Weights of a small mixture-of-experts language model, trained from scratch on English Wikipedia.
Training: a variant of SOAP for the experts, 10957 steps.
Below are experts of layer 5 (counted from 0) of a mixture-of-experts language model. Rows are named router (the router's row for the expert), gate (a neuron's input weights, with its number), up (a neuron's input weights, with its number), down (a neuron's output weights, with its number) and show model dimensions 0-63. Each number is 500 + 40 x the weight over its row's rms, rounded and kept within 0 to 999. Numbers have three digits each.
After each expert's rows: a language model's description of what the expert responds to; "comes after" lists some tokens at least twice as common just before its tokens as in all text. This comes from a sample of Wikipedia text that the model never trained on. Tokens count by the router's weight.

# expert 6
router:428472533479544553552476490573466486438541494525525498525482489468577432525459515468491525430492466436503481476426486503460518458583461479462549499432429471415474521461498428512573546545504441
gate0:560506555432441499497502523499457460544468514452595491459460509472505491492444456468485456472571502473554506550483447549425492478468520534557480439527540478549501474565492485425480458523502524
up0:487501500561469504517475572542584497500537509521530576541481496504500525606466519533475452472452592505487557528542467537490457506515444459498490509503494490474500464548545558524502586545441486
down0:413452506561443498477486570516464487482541467489495492541448529497498492405476497506508558447445504563462480570506442549495427487565487544513506526548464514499548514474520462479521451463511530
gate1:481514500568489506494386522576513475418505556552488421538529502452533482452506525486550501449521455485540496440473477560592477484524477429457495484572524475496522549464517467533528476487588522
up1:579468453510445459582471568438583509497486412453514536508535563511527476398485511530501519552484493516483508522494485545465489515544456532566512490475479507489532458463497434520444502473436426
down1:575452555483526465520516495434506487445452543502553538479478450549516514475526486478465550508465514485469455434496496500518477439551511505476485470470450503456485467472482454559464534508468495
Description: Table cell contents in sports league and club tables, plus prefix-like word starts such as Pro(leter), Le(umit), inter, non.
comes after: " |", ";", " 1", "|", " C", ":"

# expert 27
router:462529493500504442418521519517468507504510482484500536412502459481474465510461464452590533447487526420470478540473517525534438542485555509497531441526543452555475507552513557438496543542486469
gate0:435517457492443508498471492558469519526501463567444555451522511552512450457449533516447517504557539461558462528446496509471552506497540469476433482551521542456516478463556519472515504541460488
up0:529521434605507400493557484476459533535433459435500527470512534510487500519506512506496517459481493485503475561534528550506514546474536492567486421423532526436500551448521446543476518548503484
down0:566487500489462463474404464502441494422450561461565478537459523490520461444491512461539481491549489476528458481542505504537509471485477493524533487478552468441526462457500545527477489471446430
gate1:578502539498551476447527537477513426522489403475438555520479526508541451527547509519592506513509508516480452516465489521461512460554465500541540471478548515437472571421494544510493501493465444
up1:444565488528544525470516539483526517518429583493522514442505555509488533448415512474491532511561465506477495476444516513482506538565443539500509459429502439495410497408520496548506567493530429
down1:471532447499448534413451492517570562544487502490483520598471478492475568487566516496483530502424497542509535453566506421447439504469490488479563510567507525536399540558495570496501466514489529
Description: Verbs and prepositions right after percentages in census demographics, such as were, had, from, plus table pipes and bullets.
comes after: "%", "\n", ")", "%)", "2", " •"

# expert 53
router:537460496469487449500547525549454537555556550551445437419527453495513578476482511464547564489507499549467488470476492475474501493494513493456522501524562471457510466481515456566514539539430535
gate0:551568494571481476470431489473520547446540515467502516512394403478524538531483480497487499479558468488495512523475488517546509583482497573493518500545460480555482446498513454483516563477532551
up0:540492477568482506555416524511558503490509501541460522520498426486547428444467521478489503509479515509550441528472429587491535470482495400506547481497551451403494498483477469486602545503502533
down0:483507478515513435574539465523538520554515479481500495509404553509504539530475546456478460493478527500612552524525477439479514497490473423438538483496501470452563499597468479534466476476498551
gate1:522480489400448549465465471515582521484548534480512531534500405527467534535477519448448533532491456496548531525465540507542497480504535510444494469424468480507533459505609510471520456510499594
up1:511416486580498525417530473458534490458496571408532511541464477483467503434453486524517479487472576486462503475482511530504590490427476484509541478496523502443520520520569464523541510461484512
down1:540491433470499557451508458563446468506503498539498508459477601425470566487513488465503558486532532498525501515461485461533472451598567514489477536569513492498535486388496578509566517460503522
Description: Past-participle verbs about works and people, such as released, nominated, developed, received, produced, usually after was or were and before by.
comes after: " was", " were", " is", " been", " he", " also"

# expert 22
router:529533458534545568475533423585497557569529525479513458504492536492484508482441535519570462446518562454512444477528516437443501505458503542549526497522509560465553536575518523482525506518459464
gate0:460451503486534561487505451522493503539529526472465503501478513588509544503450512492516460563492426482445538527480514489474548500554434483506461501493531532462449541530576497482487470504532421
up0:529449517430464510519578455506510579443558547435454536499543536455533501454501505497494514534466504458451479495540499502504462536473452527452452491546504549540423520548475431484486552577471502
down0:428424497461478476437517480467528536447508436490477505448501542590534441504472515518442460512541581510503573541465500524483492544494508558486438553508465515490566562484462476509501499482509524
gate1:524562455532435446486439434556502469456579569470471519496452506492485528543477500494504440485515536559463513573500494453467420533566474504546522524525527560498490520457558533553450433510496578
up1:495511451470536488501513391488515460450535480473501482463535576492452521509440465510512485487507477514524496447505512474565437519501497498514507488503561479495543453388529518497546509501512575
down1:477531464488459495468454494439472520589557509475505448509406424530518523452564497513493535466558494547524492489510518466490506564476417453536420454481510523501503448509540517509497452494594527
Description: Subject nouns right after the, this or a, naming the work or thing discussed: album, song, story, game, player, it.
comes after: " the", " The", "The", " this", " a", " his"

# expert 13
router:522477538509544519507479504496531539508528486530460495538447476536489501530456536425563521491468485460519523540446459514506502462511499508544465580461482504472495497508536460484503519502516484
gate0:543506512545488465499442524505462489541500442460479498475585509457513507502485455492426518534562468491564461505492482423468443555537499487446522522521505531453526516454500516471449459469470491
up0:501483503498484435470503501510502488505428464474515454497466481517499489577558496504580520452585530532346491506568537488549518535570553487482457427560526508510481572475487502524492453434436502
down0:476477524466430448476525540459459525510534469576428514497479535509442475483484454539483489532515551466509525535532441551424529506481451560489495490506419503537614492508502491455545526509558475
gate1:465453460555518481503474500579498587419490441567443524505530531474464487454518521492493492532508470423554515602468502519528502538484507504496519507438491472483504464477501462431501466516424486
up1:470532508531435454526489532482526505452521555522541484447466455500575424531513484389530505510466485524471504523466545514453468498486468529560508441475570520514518510530549456486514471554488534
down1:492519538502403589517489494515544534464532607540488417449485479493469536473458551500505497475527621419544406574505507530476419427527467557473578527455531565479448475516568467484477481520500527
Description: Sports words and stat-table headers in athlete and team articles, such as Apps, Goals, footballer, relay, defensive.
comes after: " |", "-", "|", "–", ";", "=="

# expert 12
router:529462526572509465501548502507508514572519480415480469554513486521466542499491519488548585497508488484482416527495519428498550562567551511452441518490506516420502488428503508550542441440563466
gate0:548509537536434443496480499567452537538453502477530516553510477478483559446441468484560501475463479524463499505512477530541425494424430463567483510476525576475459607520540528506548512459500475
up0:495460487571424479518566513559521421573513517474541513497542537416493575431531511475454476488522507496534587500492532486490454529510477541519570460499497434458502414505536533466483500484509515
down0:563491493517550469483521457594494541516454532475519529564463464552461486538471486480517524521501438584505467485476486468503549470432494422447461490423577487479553463496467504516505489523411503
gate1:462491457512493510488471555539536558471431469478470466434409498432573550574562498452573528568493516505498526494462536438442462505518519535468467505456535540470495457470490501525503518439469466
up1:443506488462590567568532497560475537495515510486530439507453550531505503521515450458515476513459545527545479534468432528456464437508542545555467496488504492505473524452424503495518478488601431
down1:532505472546478536450488593535535490470536506549549481469485389560444551471547425455474522502531454485398499425436534510478494536524544508406465503486495511517494546489477487464567535486532487
Description: Column header words in wiki tables and infobox field labels, such as Candidate, Title, Player, Votes, Position.
comes after: " |", "|", " No", ";", " Set", "("

# expert 24
router:515419538497454421560548426507499549531582452442521462510469486482540490554481442526538487515513434473524440520426506479521473509532564495524479446464449522510442510490478529398561494491468480
gate0:469543483478418399569451473449478461521521383469493585500477468528482527481524454503519405483547459515553489505478532460507505455492466444517555480576403473520487498506546446500492455497539476
up0:515519507509465468432488467492459436577498506499498463475459443452453482486494536479513515492537505497508470471492451490529560450468502408497530483505562489461560492452466528499496495482495511
down0:455479466506492514455480556515429467548485521520528473471555546421523512514499430557546560538545494503440544513545555530539545467458418526458508432462481462509488452475542501445518428476559533
gate1:527443510472467468525493467532465513447567526487487504541489463498512459445496588543476506552524544472536525454499426504486564548530463524479466571558448486507451490464466453446475471484511551
up1:479492437533529497502463451575564491544496526464498465478523499588543494465566440542497479530563516540527416575445450475480478513489527473473479513509407452578511561492473536472445475429465562
down1:500525481475563476531508450400483439497575462535497451454499520493554477466583528496506516487492535437485610462501539477530554469590475487490498432447410525421490561511492509483519558515500522
Description: Pipe characters opening or separating table rows, especially league standings and track lists, plus dashes, semicolons and colons in lists.
comes after: "\n", " 6", "1", "2", "0", "3"

# expert 29
router:481466465527539589449465398590481569487489455511527544539474535526522542520484532494470450527495480464554479480505539464528493490523547482550519498526514545494495532572512523503503490503470513
gate0:581529503487418484524409492587470478501501451441502535465512528482471543491484590466477454541468525529490466463590519501565525529517464515528466462494503512516467403532508484506413476468452496
up0:490483479483470531475471512539562490459510496517475446536513506425500551480558475529551494480519523530428505466556498555493527447467443430514584512495631523511488538424531439496564504502524498
down0:520500463475414438522463530463503459447545499537560535426470541506516510533485497422486457476480540524489500531484605494501504464485401523489491511493523500514441487491502438484464508516556538
gate1:498505480430488450496531481519559480527577506510513566507483516555469492571529539481502489399486483413437518545474491466439570549550468499550505500543496498527488519494522444454369496560477459
up1:529511548495443442470502518450581563545521524499461521502457512482513518497446486428514513425463524483497522517590479402508481468500475476530540493549574512473567524534547505406465534515501533
down1:497522475495543406440490490517548476453497482466493474544510550543523446444446529466500469536488512428517530490461577456519478495505526468467534543472471472549571612525481463552564488525460452
Description: Conjunctions like and, but, while, however, plus slashes separating club, appearances and goals in footballer career lists, and abstract nouns after "the".
comes after: " the", ",", " The", "The", " this", " same"

# expert 26
router:477519415457502486463549499524519443516494510526484500401551498453485449464502470499549496586547567481570529503480537497479463554596564473461456515442464465526414472518548482543580476481479523
gate0:509533447383496493493459504506497467517538473466497519553417484572507531549497488476450478554544472525443557430414488486542507485538487534479497444533534489437464472600485515535521485486508472
up0:489539509537531496501459484500568506494507488522461497544466568516481519469476489491513517565532511521555533601469446488462479544535480574533572494490444515500467509501512495428502611432508494
down0:534473509549503482432488494475516527564465456493508379510439483471458500527440509488507517607465509591518491420483524491511532504510498488461476520481453450549423559466496499443469510506492490
gate1:535524508429579466403494524463524516514535496505571482542561503558455559436519500501468443583507561432442508428538518529472485510494503517500476494478480517461533513490551476439443422526575526
up1:472530502505487490474519447429454519488532452457568447489406531522479536513489506414505542600553471577479507475557536475513519435461463473478503490499518464465528511536602529549431484584524487
down1:505494580513512621504499435498511527452518383473540456495543510444464511442503506497541470554512529520508514558575537503530497458434487476470653458457477510461518486512545550423489511544510523
Description: Prepositions and clause-starting conjunctions, above all by in Preceded by / Succeeded by, also under, with, when, while, and list-initial dashes.
comes after: "\n", " Preceded", " Succeeded", " by", "ed", " directed"

# expert 7
router:516593530471462540491526487568525439556517530473453467536502516477464543478437457512514489508521532537557480529529549464494441461442526470537507556507561461468472505476499503496483538472526513
gate0:483574494462490585513498582491560451483508450496469512482481488543519536530485512440505535550511395492425556490502549546541503501496533521557416440551526558430487552456484434490476494460504448
up0:476462533471476419480498513513463581512503456523510570466462518552430502542479439470493534510493520469547574493423572500416566531446441512494507500519533586546473468494555560529492502557526501
down0:459516519486440457462517480502488489527519516516490498530479536526495457467529505478547457488455528549515491463433521569480516495516516414409491570507494480500457521477569469486540527579514447
gate1:503505518489514490471468501493522383613448494530506536452540472529510476513505493499497516495545482505546533471493487465501442480450503458559468556591452474517578563537507526541483497592565464
up1:510473458521492537534502467571597507507500467449500504510548498557562479501547497518442498547486499526598486476544457469493525530483481538511507512544518462555490515438515468476578456428476467
down1:441524490554517637507536536481453469537513528472485439571427476534504508537543469461472460424515488470572486529548519490514509494512610488423478562526452478491542534494415457518532504519510488
Description: Field labels and values in biography and place infoboxes and list entries, such as Born, career, American, DST, birth years.
comes after: "-", " (", "–", "born", "18", ":"

# expert 5
router:517480542499467572469522517490488468580548472563501527532446490455484432502476521461452530477568467499541471507445549459539496497491447493489491525532451455475472502474462515492498509425463535
gate0:478520543470545564520466528473478492459541527609442510478506508511471428437488540583468477491549490470539495439486468506492553535499496474514512461521434511480412530524536544493481538521505602
up0:529553480474496513500513536545497438574448495460557459534458490490414491409518494473514582598580446462513567526534546450490501517571516523377470545512518489548459527558442532452477536478550530
down0:462487517433438436494478469543506536436435556509494552506530598527497523439559561567555490574443513529519519541538514419564459528505504431437442552512506505456485512528516531502527536512541497
gate1:516512481433456518474504455449476477515538540538503549372421422542487510486536500484454575457584485479584479449377496474527522570534493455554500564481470457538528560543490485547496534589459506
up1:486462558512434509443555566457450514494457467465448496503521512516525530516557462618498464537555463436436521508555432522489469502531536594556473443547478515513470531505530514527460572506520577
down1:573496472577508479471536436637523434562520527572522583571532491485528530402455472509568536508510517546487454539538449558506479520452528474491483475541545563537531496521521531555476481470496447
Description: Ordinal words and suffixes like first, second, third and the th/nd/rd after digits, plus infobox or table field labels such as Date, Goals.
comes after: "-", " 2", " 1", " 3", " (", " –"

# expert 23
router:484509462520513487507518408560465499485462490465489522472470503434486533528506530545526514541511452494578486440563576496508484527558522476513487511535397541505532458510494463486423555513450553
gate0:473466431508473533503466561498468524592527460464445485511470474443520490532485557485487472572459463472516531529445558508562464430534487507461504462442540505447490505579511542481413564541422458
up0:527479496410539484447502566456541451468497508447470474537523506495518468455457471538593467531440543436535495449558485461569468517504465509513410464520510466465465454414504524557530556525455427
down0:451494507503492479557460433560487393490507493511411487493449443462507486494472522585477542530474546513455461549555521521515453529539501497516454561569521481436508502508486528504451578466459473
gate1:571440450454474451492501453506523469461465526408476554497505514474481684480490572439467496547526518597469535433534533479507529553496554471447532445505519497518579507448575539514548512488467501
up1:543496482536494466504461477489496522457537535561497571490425450520423533526510551509528500397573451536554483557476430490519552490457552444544542485482507562493494537529500548452505436486477604
down1:509470438484467484509449492532424593510525493474498492499440520504551442483461499450535566529559486482508492439493531548506463419496535512447491476426476515529549520497559419569504491502487469
Description: Relative and linking words opening a clause, such as that, which, where, when, but, this, often after a comma or "at the".
comes after: ",", ".", " that", " In", " However", " this"